Weights of a small mixture-of-experts language model, trained from scratch on English Wikipedia: 80 experts in each of 8 layers, a variant of SOAP for the experts.
Below are experts of layer 2 (counted from 0) of a mixture-of-experts language model. Rows are named router (the router's row for the expert), gate (a neuron's input weights, with its number), up (a neuron's input weights, with its number), down (a neuron's output weights, with its number) and show model dimensions 0-255. Each number is 500 + 40 x the weight over its row's rms, rounded and kept within 0 to 999. Numbers have three digits each.
Before each expert's rows: a language model's description of what the expert responds to. This comes from a sample of Wikipedia text that the model never trained on.

# expert 38
Description: Indefinite articles and determiners such as a, an, another, one, coming after is, as, to, with, like is a prime ideal.
router:530428510448582544465519483489605555461544479419394502434522513477500457502473488488543571488498505543529438459572444495566515464540563516554482467526509470515501497454518457497521477505543515461476476512530469504506517459491540501530474507478476460394575496494489569537446485467500537499514574573509529517560569516501494528516462509537545533490473611462544497527498500478538515506511561462469548476428536515509441536495580518521494520481463499553489516486558479561507510466478580448474521458500495578530484448491514547477459486482417488453469555513440456475481444464540568480512553522511502522494531503472513466548422505500441461529462418570456515553566465427549495493470509465514520468413469442546432480439541518450595481487484452496512474489553532487528503489495572
gate1:516481582493512487469490516500510514470565518516576470534529516497525475502506488522513450521529485467468547461533491491515490491472406490516469528516460541451508471490458456531508560497469528552455522528418523455476516561521516476502535514562467451480446466530471545503517489473536540475426488520464547514523517560418487577478469550524474493495494537537480533498473518550511574463545561450496475499446447490459479495454594519480584562544483443482463508507444422479535419503523552536459541490433497425505487522423565503533487527542473471539502515497548539512478517511522533490539545474536403556466527523463458563407585506453489454465495492548503481487491441446496562489478465485462593405481483487509541489422478540466476477517526477465530582430557562577599567467421481
up1:434499535483504486512556520527532485461519508588515576457567477566446538543484491487493448467486504509508524481508536464479440520500498523440524484516495524457562531533376502480534607530450451488503584524436548492542494484556540534464535497493504493528548532413471493531495437489529424484420455522459468459523510571459448551497510533464487480520557517589488425543514530524481534496468530493539453537452490496464476417501512491532474550521547468451538476540412504507484487492472478508484493549559458443457520532447517474508477469524529458593556465520551503528438524508498458474424507452467471515461511503456455587524588560434532547509537496537489585427463475468452577434489499535488499456482516548514552569483442550514530465546499525534524546453517577508533491504530487
down1:591522453578541520424533554514520486525515515459436521489463512444460547550467509517471513517524481557542484470505482495539541510449565468580472540474485557512440456446536479446477449466506466475436508529439544526466508502499462448509445431514548510464505489551484573551434440401474482532497589479593533518494519493496457470500541426505492537463476506471433522566468492540526502509491484552525522501546497464608437504442480429427541541487460542525476492509512480497545535467494522469509507462521498492473444520516513483468506432551462590465438467511419468550523466481483510447537439535483477493504487568560466490463503505604437473500511483457534537521473556469499530518521511533501531488474472518552452410492632457459517524479506439485477448534501406523519502506468510
gate2:463486526466554468573513448449477504538493454461447478449483416514495539564438482460475485463503558427494461438563471513515475495520540525531486552457565430510478521498452454543466503492460485404446515531422529503581494547478477523478402512477493456536494529551481467462452521483508458508408459480530555450475523525512466524489457429516523466526562480490513535493490510507414493429540500587449402525528510511464534511475465566536549539529494450448440448520453515549433496473487523482469474514525496450484493542445558519503528440495451471524535470450481570556592546484482503519478522536477552498509482478521540474482418522497438483595507498496500499476463554540511503473473462530533528493527536486585471600449489511432545470493476409482486572532438488488460566515515512
up2:468502480583535445527465495495425496530506522567523556526559494533512582469510513459536474551414466475491434548522529508498499495588483536467526536503488490565471532466446474460481561447440510544502531544483572503480515426502489453476557533479474493492532526518456470532568546514457523498531514476459493625495495435522453446463548421496468483460511426493502465496538499528479464416444500528561480460499504553608484453488566483495516469456527543473574460517540533477567505531502398537501464553522497459455462484576481482523462483518528450482511467542506471600512499480456449507480526494471550510482492507466485541550452522530538490486503494458532482497479511516543470525460561544536465538434552533570538547630486533506537496523506460505458468542426510405450454454514472
down2:470546517459525527467407503526520505505487524517436471547409450525515480532509457391536517432465429455491505462458427506523439524465392515498462562485502464463510466482430485450485465474511485457499452552477547574475528458461472458466498491472491461476517520491514538546526575510541477420512533486557470490469473476503504541539464439502492431442512470534480467499460457464479483471428448509540440515513477524536566545448488494451469464449512532495510486473507402504487444525558529550442528545472562475520470506509526459530523470483570464512476492521476533515556459526434494509414490497539526518552470572526526523536481505500392473499564456463547505461498547503492464529441634501464477540517496550481533562488428538463534496479528477534433493528401534531541443429525494
gate3:522417507474485440520604561481467560469433553483483495576571511571467447486507498453450533525577516496484492449466488449512506536524445543522485511506539486471458503570483480491446501603638507445478494466426513434501454472495485478512518523479549465487522496500558488531451524430529529546522564558511608514473524495472484573499474537490456473526483514542476494553516400554524497494525665512541450478495514506528503486480511436546477482489473501455537437503523481489476501438447483466523539492495488565549524482466544482491477558492481454552513507462552431468457502488482473452537562469536505498455534498508466420501480464504437473463478493480510494451554500433474498568530594475486493445494485533447562512506515509501431550498480517464554470496507487512528457468430454
up3:408534485554486532537508476527499527419466496496443517419573511519498467446499488501447537516461537471474498610554508507419485532447546479459481536450464505470496506533466525487532428548555486507522566550543512481513506533533489497501472577574541469449547473491516452469522562566519510472486489474557499478529531548420517544511570490435481560514493441455501587474529541516402486518496494507488471516455483520465466458510503561522487473445528520516443529563573506513471521570618522452529489530431510522479487558498423501466504532481456497450492454581495469477505449487497431420503517501542534507450493484604513422422522460482584526449551482498501531522534609518472488474516485515505496536503494468522548506509457463486503485469551510501509449512403489405519516517513505
down3:517516478468483497524577548542532519470517532478465493387533544481462549550577532484473450507501532453491512505529495489483523515501406561525453481523444509427520555455465447516390615455443460463503536473480505509519522470432490549470502492574531434553462536512460487472476541492452520490453454507462552442429405560464516482407504518503475478492515484472476466475432496506547497498498555503490548454532544473531469521503568513499575499500433553432481520525503505430597459531481467502527517496495508465492471442559522498484472486521544459546549567539486476498486506538480536454516497468525525548472552457525544491475518470477510420586508520522490544520569416485449516487524504500519520468508528508513444465530546498538581470572508423510532503438505524537456398530577551
gate4:537526499498586450549552496489450504575506485483507559501539462509514543483490463477600446528519528482552493462515510526418575585472487574469511504506522466475487535511476484496449506465462430516588486534522544559412455508413503449499554494473522504559465518481457473486495494498484489467495482500512532452475454516525458530531491483479549435523543478502479487526493525476543530494423533478526593547568526537545486457536507454450445478499458463464508501494452435485445531478565517507558503534501573421486568492491517514489505465456438512535476469509462430558459433502487406490484457558478493483504461496492551580597533497411507478542501389460539518494513525505454457554515435497576549531456581474520494491496515559524508589495511478551508481448416570490525485518538482
up4:523473551551450475540520537405531429539586500450581565581519532557432428521467511513535533607550496551597497474481481500467536519560458526542451459491473547505497483459565470497496516563501495502519509462484478472478496541458435511497475509614485511457500489535517499473473401529479519478541500497501473459537579516445479501509498536542447517489514507579505527566467515531580481488535508467506544523501439493516469507515595369461550525539443463571435475521481404544518476449513520527584533461530517494553507489487534451517504509489428481546475501444516521502510449474557569489557524481502471483450452510501536560518485501506478486480494499466498497533543518444526555475524441527456504510480548479505531558464461550483436522493492541521512484455534476514571597520497446
down4:564441477475376474535477568510535481546534540550538541490504463541423458502546446495545534459508504506555504469536527475578476483484508441582536544459534503544408495434539483493526539512451537495505506483455541439519461476486466484509537516522525539415519440518475544569538447489490476491427472474510555533554515569500491473535441517538476552537523485515557508556459459467452441398468483522470480438440450507492416523528483449534576499519470490508487478535440474487467452457503439541517515420470488536525506528484458466542444538548416532505531458481508478435498529504516546507480506481505436556457479514479538455414502476557461457540465550432515573537520489496519458521518451497513471500500452468473578501432468546409521494501567529457461438478470473517541514457539544
gate5:479535511540498507508534518539479547501550547497433588524484404505489471493492493425585459577543478478455441475553498501493545513538524480503519532491540469500453499472551482484486508506483495501529486550484476490548565518507478532509422517568477448464459491448493503476446524531509481499498504436549434519473454545489520492461471540556537515542502491456464514451499535553490508438394530506473457490504534509441497529482530460499537497588534594399431523451485543530518445460445552425454542510534491411491516446510554498596447505496441533469472498528566535515527542549520556539447494480492556567461502545455441548506549446410398473518498466487477491471498487517560477439466522433497494509491439486531458474643536537453531531558514506496454486487550473515491526529512469
up5:503521517469477499550515539552508466491439524466470490520471501543512500504545502449488406459491501531522446514560562489480503494513496516448493458503497479530508508554433513494438494520498501569534517481458508573467498505480486538477505514444507483530583506457507499544499507485492474485472501572459459520501444489463495408520496469514505486467522416461547524500518500489457530469517527502578550550512495529550489494467445517511532532495476587427547478512478499429572539552445489558476529540547519533480606532510426489501499514432528538480511476453481457397568598436443446457512538474446590576478427478443502596513452526478499491464551591436517516536485565535435466521546452510519489542493564550537527534546479508424569519536431523471483403482436525539495424466518517
down5:528540461546518561510570525483543475500466481500482546450510524571509527465530486441522518529515400436580435456444556463518500505522512470494549525508489499561441453402534472560522541496506531538570520472504554513502504497501532462488459487471479526457449458480470485580576500506483488469403513403457460497543444463515449536515575462459537509469526527467583508468494524452487547440489509497549499518541447526458492499516429445507468486540474510496500521467404556537487537461568470559484496516574571509471495449501472381560480512494465522537434547553505460503535537433432483454460515478519534498502497442529509500532539548503471481461539448495492546491521519557488528467461500403496472450506497470489573461547457533539501555564531531505397492463547513508460542531431506
gate6:553492491476459477530511545532561425548441521454480502522578474520493536547458475521516561538507497567507483461535490451479450530548435530497456561479505587456487503513560512462446474542485463503486508461491423539548491450427495453504557408471477522500517484463532457634438457424455502527519455511485500573486571430469475463503512509509472504510488509519518494473576487442483527537471570491486469485469527464418535490497412521480489529469495483491534551487507447475432485463530495432507504548511527465541523503513552505496499519370483511489506462421473511542451470503499518468540479550564505537485506453517475419441468570519465428515484421516441440529508464448531495512562519532473471554534460486491492419502467425465467509508547491429490508490593523489528431421510522
up6:566438513568523410447503554553490517530514484515437535496558534518512452535497415473514519515520534484529479444519498538513498512604499389513426576453522384525523522459399519529531512504519579492527502474527577457527492480484492492556467450487427474498557490496439481481550449471499543474471531501484476457498465506460504576571542486551533491511527439536458456598495435509485491469576473528543457516509494496464454501541427476522488495508508428491473472535484489459485518514436504494518531455479491493538448499416452480495493463581455516486486539515466567492489501453500498499409514525501450456503493531513455546567509493533530518526480518529448521468461553426506475511470618496476493499500465461487523578449450499511560476480448496496565431453523500419518503471425550
down6:533415522425492538529531517517585486483489482646518531530560536461467432443465524462540539491438524493415462473543530503547527503521550522498537407482566562530542507536541475484504534477462460536472423467480538424581497505446559506497476534409499499512475483509517474524494548537452557556493537522483463479502548423511538469546435517508609548529509479489470543473466469489509551445495496450503444499541555567497512497457588505490554519480557519546464448481488533513516428541525535461522513476508469499542512499522462480527517551447517448465513486496457474489487515487481491539516489476510494485417443505487415472498593501479447521418541470489548522545563495470496496535405473510565483525485469518553448550517566572505461515563504453488516495545501554499512542478427516
gate7:519558533583494488475522467505550520509586533490411541428481480489420482514458543454528512503487541534501495472574525478465492481535537466484476463520453476507507525545465518510427500502597480528533469533552493503455484494458510573496487476447456438434576540473511516469440458508433512506506476506474494509504570539550435482539460512497443492444492524455493484526542464510574497491540523483560511430525516472433461545495511442474426526529507479513418455500485588495492552491443548483468539479453491566470478496488491519509453503565441507521463525541585513512444470430530540466440520494524532536599585463480487527521481597475513471440503489538500492525507458510542503439502555488570569488416562436505531543496502464529558479499413476488499486381500566499529467532430508
up7:498517493451522553491483454504456471493502525502513498468502484438542564471495462433506498498539532545529468528561476474492475462554491478514438492529489469508559462501609471512561497451456542484541515460532470545522503540490563524535484491510430405512417492513487553434460457481553509472456518525455605539516573515541490571447516529529528538450457545477541590424567476511518500521517622507493454489536479478445513531529532507499483538504445482495559483434491525548468434502470512472463527451480519527534468462448468554510494565529479494468484558547465466513509468551473466461487597533558486501494569553544561493483538514511523532483474572451443469510501483537548477492545477481501560461541537453584402442530485494522483470456412488489469473485574450567538452449481584
down7:505394506507494500531438519441504464517479518491460508540491534572457527450437467563556470497540445438502478539491456535553516476442512453487445505457566481481541487537516534496444508444539499483512488499495514492508481512475541445460552484555465536495487564476572477485487547542549534508508481481501454424452499440547530511498573527481501527512563522514474488470500574491401513558485419463471516515524533522565487511515488573491477502400464526513557493524511503526543509572538469486458527495455555532456470436540471537454523560418564551509502475464522429551486545504521529619461436449464483499449428466533517530514555530581488491461545409444590439492513524417442471506494486479534503477541498587480550540563521485475554487514557543493517443548463514458481498512543510
gate8:512514536464552467469581455544463452534430491475502487502529487498518593564519408489475456429488514565450530521569531428502513491536537509410525426515515495497490507559426469479543445550496436495473502518501503494552517521490469503513502428469538536519531511508532528558495569458517474462462492440485502516485486509458500474494516451513543551484523444490481608521515494511465490518470484473557525570483477511553500435469503570497512535501531505401549442579543503481403496536451461591497499534488464490418580518523551464530478488456458525512533495538534493503510569568484490551527493513420484518459561509461487570509490495506531574563483486481555538478476514470415552494488400526462437499458499577512474474452450477465526518480576521467498560470394494459456499507476531
up8:510533529465509469489507550486490439439521484507496522416538506511499561439522493504510503535453467529466480520468502518457482446487600554486529460519480490516428542503505550501537452535525453474439483513449452482501475530515509553502508559494508496447554488519486527515516559482459495513513503477467496600505508444445517499523501428500445564519498460446513490472582499461570439579480492485514578518498476460556505522513548630511569490455537556503472581475519537512503458510484464460457482489456464575525496493539416522527511488521492491505505530485424525457563537484538512511506520477502501460493488509527627587468406463529525450413466676496506479542514548474447529501549448497501552476442452515527515532491475559520569490458427497500526497497518486546442423540500524
down8:509516483442485494530506445521416507502437442474481551504575488471487506464574527519572523452572506521486467545485449453439430553457554525443525474509514538481540536502432494510476471540457494496545529568455466451513545487569439510526474483484580490548549470519459511452492485470413489439463479463582496459510566555491485442516510443564459511537457524457465559491527418511421512502443556523491534475491472487456554479565480574469464503481437544472514466509520473470422487533470491489448519530518462449511526510497493423526568561498484580571557509519515555423519597512511470479453501453470487508477463546494530538459484462493527503508581611490512557520549521520474581457481479515519497499470500516569491509456497507472473427488428548569531475452452487520540480537525524
gate9:539476468500500420516528505429537486553590574435464579542557533527456456451468496490493491504525540469493552509555483405501512568510494563498488472513532543469436492510515498525473508537495497442471508536528536479439430497454531433519543466501482505533519493491508485540506502452520443505555464505508490545556543485462522512487475559497474458490518439502489534470456463490481533503443497493516573539475505481503517519476532488508527417469496497467484452538478432452506526469486510499613518505533534495558484469482437495576458526403447480518488458512485456575464499521441499418398494442516556505414530512501473584440594502490449543497465442536443500444411517476496543510540447515515534496447469448517492591502552448428480553499508482489524622554502535458507476512426478
up9:481456544510535504442523538466589550435516569448536524505499513495438458511527539504477455496548363463503489459497526473515570475412478557580515410503501402507527481504563448505437486510505496422507485498496568483516469500521440459480480554531499500496508526456507479449456530490521502581472512595485464512502526586511509566525442470485498529488494517428501495540509463536549551535505556422449521472519485547534461515485518395523573475452453431497491433506454510489516548506421494444492518472481564495536525477479561526524534483440498493523431494476485519513517450428516540463486553462525492467537624487419520502541477480512495512432493455563443552504483525455546527480492489505489457481428508499450531514506506477496523511521503423520554495453448477462563541461439513
down9:542518476487462484462470473508497465508466482599511491501479485462522504553557425568446524502557539490461553536509469533555484524470477528539531524432527463537452425513444468522558556474469480551463454557509449504571603495493481591421524533466459469551528524548475552506441528458531442531538489491554486540499448565476530524493536495473546459513526488524450484456440514533498463460512450484478527488516561488485411431494476472450473447510394509484514562472526563558499457461552457513501543479468409496534534483491502529513455537534541508468535544532502491512392512469456561536476511455470469472499480513452459509528484522461501496453543498489451536478551463503511478466531504509521447453508532557415503509525549550518449502571417591570533552564501465563509406518543494
gate10:465527487524508476528534425360483494463575461532521466420487475425487527485461466585475505529421550495441464475431493490444498496396566463533500565439520497526483546458494541480567467467573470470522490555499470497485524491454444572538497540533490524473479514542555507511464510564491464549487477546513514538534512464458540536473550517523494487527555462464488526515509586420429464492461470492511506548513488524512537513438524505437478536511519476595454485574479421523540534507524439491521496495487533497436554488541499468413497515486412507495551460470496541445472507514495488514493499488453534482452389518517535516443471486553535554505521497507513403490494516478604511548461499518441500532513553524513528595489552535458493492479555465512575477541483477475459557548489468
up10:502482493516406520544472503514486452493542426499596428521493546443432493547510473545484551437518451566494515529531442437587377498453457471561465507528473519505485460521479444470476485422420511456509503513471467484536571498500437513517560540522533457501545530497538443504540530450494503502562506601489476491529482571442530412517518468535516531498529513498460559535528444477488449532472462494443549490439458493522529467494514568466477448470512423524460486422516535455532487492539562518445484507502514469488570506498478492475492492466500496412522485477457508485531450547508465495454515491428541462500472465476508484433449542490524520556462560458530479446472519475459504496499398514460451545541492520488497476476475363450525487495534492467489500526434598496506576478471484
down10:500523533526534500562574566429482412568496480508534491522444479432480449491530500479538486509503434539401467439626446403487468469498470508470563533536484493483566463497480494480475533428530539597520467450474476473482499508487449495498529516479542461477550484496524468536513488480520450549510452466530500491498433547496478477487453469565472524586513568539456507482476504470476549470499470554516504559488525508524445525523490514412495457463524502495577480447516502527532417503456495492514563495502472435520508502449508546514494475457510461441492490582489559469519472502410503542449552452519543497487544466489518406494559553511490455482503483493611589516529504483527563513542493474457458564517476489433481435442488490556484472519448529487477523480430496533525579411504453
gate11:527505548444497469481471538483523511627475496447500528470465452483558501484509461457514458542476493506472527514523458420477499489520495493450511458513498510400479515582489485468436503524454466541552506535467483432535508487476468455510527432486512553518514491467525501598575424533510503483474509452519526578499477501598516566477512510463534509529467481548529541507404529506500533492487442551484504502479553576477482511544452471513477520506505539445526499458476548538497485508499513443516489559585478391443479503485559485545511462483455588503510548528443571490562520520452521455527524538469532552471521468536463462431528439512511448510496461559468467499534503517533498461461516494493448554475482493498370460565436444437497523513504503504439569550510479509496617590573484
up11:510525508495421454517549481543488514494477516453442561516536509525450505540458475446502526433514513613545563555450520482471563566485435467576474492486514565491517497468487515447518500511429531476462511490552473524443456501558450517502558455630460562517483517464602489504471427474463495490582475572486551516448431447437572431458514484530520501531476526472477547543544453558506457545545547538493574517481447531453510518482539505473499426389511484512438430513490478545475485507507479520568510479519522479482510513483536515513466509401457497506533514476496479533504479511477542571540487519533528540506424552591498520458503495493526491505482499482516475504476535511477480506508508508496483491496556551568447439517477468396479558446524573509451516433473472454549534459460474
down11:501516482506514490513551512504565522432504491525407541460512502460507532549482523502474458415553457528504486564526522477483530461514485484512479493530483487469488544486520464508508488503512528476503457430514461586515458481403499548539539499523472467559474492537500384590440514485545437493491523487424541509526495450528495537426461528436539512520580507443465519470531430485513537566479539480449498468539569411505526512521478510511509461435478513502525431514476521518431437459520501492523515488435440467527489457568497510455390471438537526500496546474502547464488606514437422483580487487532498481420512537529468456535445541467541459493557526513465486476464435529493469464486480543490508495441510398524507421447482484534422478525568471509479459439567492425553498532486461
gate12:487434482545536472516533493428516435471536500458452547504446513455415518471416529379477511510422555527531507490500507477541482450500514497522544480546470494527450473444553517524604528514493542539446528490417515508601496476509496462496437532496495639507617520498456450488484488461494451500517516523511488459494539510489442430508494523512536541436476521552546576509402505515538566507509512518450550481421527525564500533480566557463455578548449468500445459529516483562509498513469523532391491481512522468481520474525479476455472514534464487488456488475474547411538602519569524470548493471501453525445475490487532503454471532534464547447516505503465481531503434460581508528440522492463460473506529530550473502516479462464546538494486516508493565549520503523516530489487507
up12:541486523525556482533484529474576489390502499475471504477470510482417486508474527494491499518510486520476427510478531524446483450482482531441498491474480495503465500461453503537554504537569542425479534453438564534458415521494539558537492561482472512472546517478502573464538446423465533498416512506467517539464539471501522473543523468451480510438523505600482488566467445521580568458527544483586432428457489513513461537484510529514482490423524502500517493495531415562532500420412500490483505496585468554513451490490555558471523508494474509523474497496501464503488478403517537438526481500528512494567577474466506468522458510520529490398536553532486523509505532435472497506515561502472514471544475503527505582464375485485587486499550417487578525492528523535525454488483575
down12:419536448456513483419511500515485559541528502550499493487484489457497516465515531495517494518505472501504482486420534509447563450502529546497507491535510488498469575567542445549446517550541468582435550458559455543518479566470418515530571425465517493489480527533559462513512475515493483490522542506495555516449468492532485521515495503482479514402406509442442578513538490505485485569531472487551513556483520448489592548535542374520489462561515434506399475462451498487507476496575547539519468478437535558526496482516521482544456484463534529433534515548466507453460452509444485482476492447505475544466536481437397496546527506572542464396560500559497438537505460564526485513521548506477520480471497525440545529511519558498517502427527518418509548501449513470525487476458488
gate13:557620545469457473490513465471540594481426561444530516463483441524438451534427495417487480414442472552473506500490537560481473444424557473507486479514514493508489515544458543453572549460529475495507539528568465515501535449506547532493548510514500521446474453495430508524473528482543499497531457533498496531497523531485491517517476477440460419503517586513531518502497503465497476479533520458511543524482471563496483539479503433489442458507525546513491536507419518484426536581454449467464487537558464515516440482462542521604554542418563511522479437517430514501454508515517554493492533509483488535484499452502567558473507506609497564505525496501480513486551503449527510443465469459469601477470558500454523512430508510464533552527483505466500536541593581527473506444537449
up13:506473481510503486430496492462487475509531522473485492516496536460525481552413519439488512525477561617535506532530463482546446438545505518497441445576494507500499484533463503515448430577568418485454529484454479430423549511507482529506521477504482512544515506558413518464496523513491483470481543449520476522536531490467431483510492505473502547510447575522439536512528541535445537525483513482573479501432479464393468520493510463467492494471551516463465479533579510537453526509507558528514522511453456424460506477551456507485490491525465526491480507459563417449469553420527494513592435450507482582536539496479489513395422541494585467522482508512531481526451460426458551440520438510549468484507416485479511539498482476508444481459531461485499619551475540494544522557452518
down13:502492560484477507407487462440559463518531548465480541510580509423450545460535503516498501465497489518521487519424442442446468549514491528577456520507450487527489573513508520491427470531530521525583520486485468556428550489508449502491490503457506444510499504439404569515461550534540546486518516497522401517524585490472462493471465533410540500525525607495509487535589453442484441511469505543518487488475494476476438543482512485470457466508520474495460493457529503537557547540530506452580566444560534477498472522472598508497544471494448502577495550492537518422463464530526480487546567497576486475516471590458484439491499496518503502488523498446540477538539544484513478519502495560455462547560583486484539475473573483545528546558535480566477516470494541537552552494435538
gate14:512519504484455447540514510448535557432473503426527495465463499512470427556468465461516561526510487482530462524416518535484427537473449479523479442484543465489521492534451492467496519559458550463493464512546518587519505521556563432500493535562476495463486520534542479489535531545470502505503512522598480507479469503572488524558462473566521464541480519424451518464539536513496489441479550498413562502489476507491507533475493399498418478496527582492458464626553522456463497479448436408469494512482535534559503482461535509555535573486565549521500431533477470521448556462465580512606426491478508447486533455462488435542483473557477519484524482458521533497470523472535527523457495504492519503533449450456469500499513444402458497497481474513489532441514570437561487446506450
up14:527445509524488532529502550489592601425523495405524481469514431554473443518535501479494504491478413529538496457438553541501451492576560448493503480487516505486569519532396524457465491568465484516477471474522483514489402426530480526441402520526503403507522498494542528520432459491493511493508508535494568505459473541456498462572473488513527498492504547542485469497524524498527437568520568541412545494451435497482467487526489483522486503523500539466547566604545563499429571490512472515476453473520486504454525520492524489572544517544515466537469478450495548536486454401495524543632416483536499448490597486436540501544510489520486522500522549549521512513460501455480482437424516511479490461452536508490523507462509521507513514513444499479530518434519510485552525471495514
down14:515467483525544496567482424503486470512504536441576494485512464560535568467554564540504457487454500539540515485521529527467483519487547522516486525476484560444479507497529497396511550444555475435569465480484533482523528480514485482472466484470489535488562524507486511472492442522493487477530411524449461452480503497506507484423494460427550569511555506502473462547574451522478495557437539500475458483489509471476489496492421553512506456477529559539451598431526591498520574502566560500496535459556550447559539564522549486498542542469480529571465456549506590500485459500541531480442418533479510501584530423526470481496413513497586534496502572519570483513483466482559531519482411501460561551484523534538497480451472455468450524470527513544502519425500546433464518524449495
gate15:482469479464533538546547498519500532454488514510531501469454517503491551542498479492484498458485484493531505485519484460487515516480520527584485543483505468456513485452480515483503620505458510474504601511469498482565557532480514449464456458531516519617496574478559467480494444454464500443505507525520496543496478493556501465511453491461470501505519503451513522494507424501478547425491600516482537535458507531458583451496531439525484451409517504532502469539462518558510533525454456475478475489576544506430546496546558518532538494461536506521517463487482562486554520409456503587510483524531549521447567448460429520516529550527483429529570428441486483505418523449530563496484521570527614535457535504503460479532535433416474502572501435581473402491498530466495476529438457
up15:455555554489408493494466549485458473539480453488515516483440430545567533516517464560518549513462537462452526487541492478430530500490497507456502498454495552456458575539467517444557484482486447504516474505487546508492523528476584470484613552483546495495474477552419495541494565595499501470532454479470409476516533474524542517476537485522542439477512470504500442473479516498480493482535447534453550520532468487488508439478432493475483579493455491559464501535474506439436544470526453574533465496524507506411581519492437470437484509512514537502548439462507465552485470522482478511452454471464558537563422483511497498499489497457535516491499526515539470435512584521506491503526580555464462512518516521513471567548449557514549575494478550548541429586420455475454498493580594
down15:529548441498422473472462533511518467539501490456461474512513507478361461512503492496587551573487453518510526530450537459499654487541449565522545457431499492483499495525531554490487537500493487458492515484520563471546478482490560551522482512438517490474433462512476488504415511589462515476502444523459481526530494476532486539479501519405604479521523515533452492477510575515528496509483440579518458490502493461501501459528509473518495519483477548529456497556489541503419562570507422541613524494499527514517460542554477483447479534530441547469521534462464495432506508464489539506439499515535544521448429605484440453496490478526468448506472470534492413531516485502501480479610508557508500494511528452532519561471445500488453533460521471421490535510569479540520506492460478
gate16:487561495485495448484489612499544475532439500517481418443612535545495532471471503481434532522497462573484472436447511450411487526520452554517516440487533505449444545506503491496459497527514412467462533482442537482452468558452504512481492496521544522546420565526534470460502507512506523563513508526523463540486547531554425577513533483539509477516495495514507507477486442452518523423447587507414505510482486460490547526520548421497559481479557451495533509437504497579437484504443505483474507506449548508534472480489579481503523543444545433559455492514523480516570479496526557523463483514475550599517534516530510542538509467513432468465495484476550483475491471419499505500440529463533599516483475502493461476514459560511471572459468437485458519518503463512541519608499584
up16:476514476518470491556524510439439422508428538532604538600481520465560503385542479541555428462465548441490517495482535456479535475489532509509479488488552553500473510487552547512558511509501529564469501512508496511524530550472480523459546502513530506462419475520486498498524455504489388500490444383481485553422452415462562493453486490453481501531529451471514505524511516519425443483483473539527486522527525488526540483490546505479516542525540547442534484456511489555467483529565467456499498522538451487531567506455428490542516440524418584505522503533547502422467553510512501475548542471537543474447434543544479438516501504430447495506527511437445498440478555516378518568485446486519526537525504532563492532531539586474508531518564488558473513495516549486516502523516466
down16:492506487550541531486416449617510484468474514538469483476524531519551576499490539517475457500503487446505391573522510477504499493482456475524555449460480527447492522427502582579529481499500474493537553522533466508500516477602553464484593559478556469467494533560471447423503465543451491546575504495493476513504511584545458446540552511485529469452463545465561516485456464460501502510534421441489538456456527518562527489381444490544507485468516414497465489436545513480512513477545445516503468521556448492577507490448455472520468567437571505512448511499502485513485510519507489508535431483428453521459514543475444494504451498533533478558480542481471526521491436505506507444459510502423557454500408501546514498533520528540550593514429531541468495528494482535531487539530504
gate17:537518510492542449463570562521534440549515480462485523493548441518460558566490492447409488469558574484447501495424517499466484538532466550534553490526535509435505546505607494526487462608496468556490480504475505463479480461467474411485479465463532493534508539514596525502382475473483507493528502456510553497458504469473544496533464489574479471493508471539490520496521514550493514530495538503467548541478440508466558454448523527460453524528553484489486418543507442562496497442400524475482542479531434441522483491512531468541484542491555528502519463460481520554442479458514523563582476443500415505513505543493458454412500502483492437498501466519516473451491451443562541471533532511526474472524479469492491500439521499458441564452504406513471493439582439519450480503472402
up17:477512541532431506520523489481591457484635485535493505506491552450538552475538479450533480502438468542487550501554511449548501535494443503474513469465537530512522490492459528473586554443487475539457517570503482465549422591535467551461446509526507535509508500494432403448460500501473459502449441444485496445483470460495503487490577501549521483564526536488504496509505447460490552497465479532479553497489534530536507436476550502485498449502479418501522474490462544540496480542523534532478439541494521458530577570507543469490526472568440507549516492518502530420569589514476522526431492501466512487492416532442543504504486594482527614497544469500482516472380469526460528442509492567559476512470539501461522489579454492539486481544531521499529543451455515496597536491480474
down17:513551504532515514461510426456552514402482538542434482525470541462531508562544454467498472469465543500504439541506480510537534488508475445488438513584507510447498465363506484464462474519537491539567511555557509508516534580440436602543498511529517505503440514430500524524439492472572493493468516513465520434515491465521572481438519471509511444476515561491495488483430489500557453541508530506452512554485530536557486516516593497557556515504425481464448482518523469473510540465518484516558466552567484456510450502548479487491522483488502461404453516524484563480557488463541583555510467512522514489489536557508492519509467523474514487596559516546514462596497394463559523508578434478486585423483530455487446553518496518536510474513504517478492442511559470514514533481452471
gate18:497467466549545515520506396510561525560437486542515466490431475480511521509460528479564546464506460495461490562538490533498472549513482509471512460521494510562489462509502508512441506487497553547645467467505581556530588424502485423513472420469532477521491497502523562440468460477541487470445550475522524497528537511524536470524569520513540547489469521524533432465532517436525494494503480511465498511496587521447475502464421442464492453560451489432537506489479551549529452580486509527456530472401550499488510502566467495541541540501451553452459485602561504531508476549494485578531514535518529512461596531461563483518542495505502533552539575524496535522513468494521487510483523517620439512512555477449430445549525522525513484512467484477449535482445505476520456503588521
up18:499493440538504513516518504520494537432428514522615476420504469516473557505515497487576523468559441438438456516451521511486464529438491528520531484459475479502450496499441490514427514544519483473562523510474510570554551504510492480481502455506548445505458553489558477505470460535438468475429505426503459517486527549529505577488535464541553507510488504482557547431530478452463502463469554499483478478630524524486489485499411434473491493581456506399577531533412558514460490553454491526475485486468519502476526513537479509526559483452455550494508491578536568580506507560447508490529546464433486441441610479499557477514611545497536517576540508482493541473488510507524494483462542520515492496494543518436496482527459460503516523543458471510548460498473473512485466581571479
down18:515520547503486533499522539471501491538573535505397520583578558502499490497495466539456482525469591533532564536549412465479526502516582546518577507509602543451526509497491450466514415520505561533442507482482456448519474450505487485473528526500440507509538471443500558483504541468564497470521486485500566495477541453521472477436487529426471449489488435500483496528484496570516446531494473451546544526483495529549497435419551557519486473465539478541510475502536410554572532513552493496511509566509502547472446535434562498539436497470481364545514510452455506509496551444467514491466512445523530582498421535503459548510428482477554476407467475506534429445459473472514521462561520549524519497495484535512498554475541508420522512495536517515469496528508544558511528464464458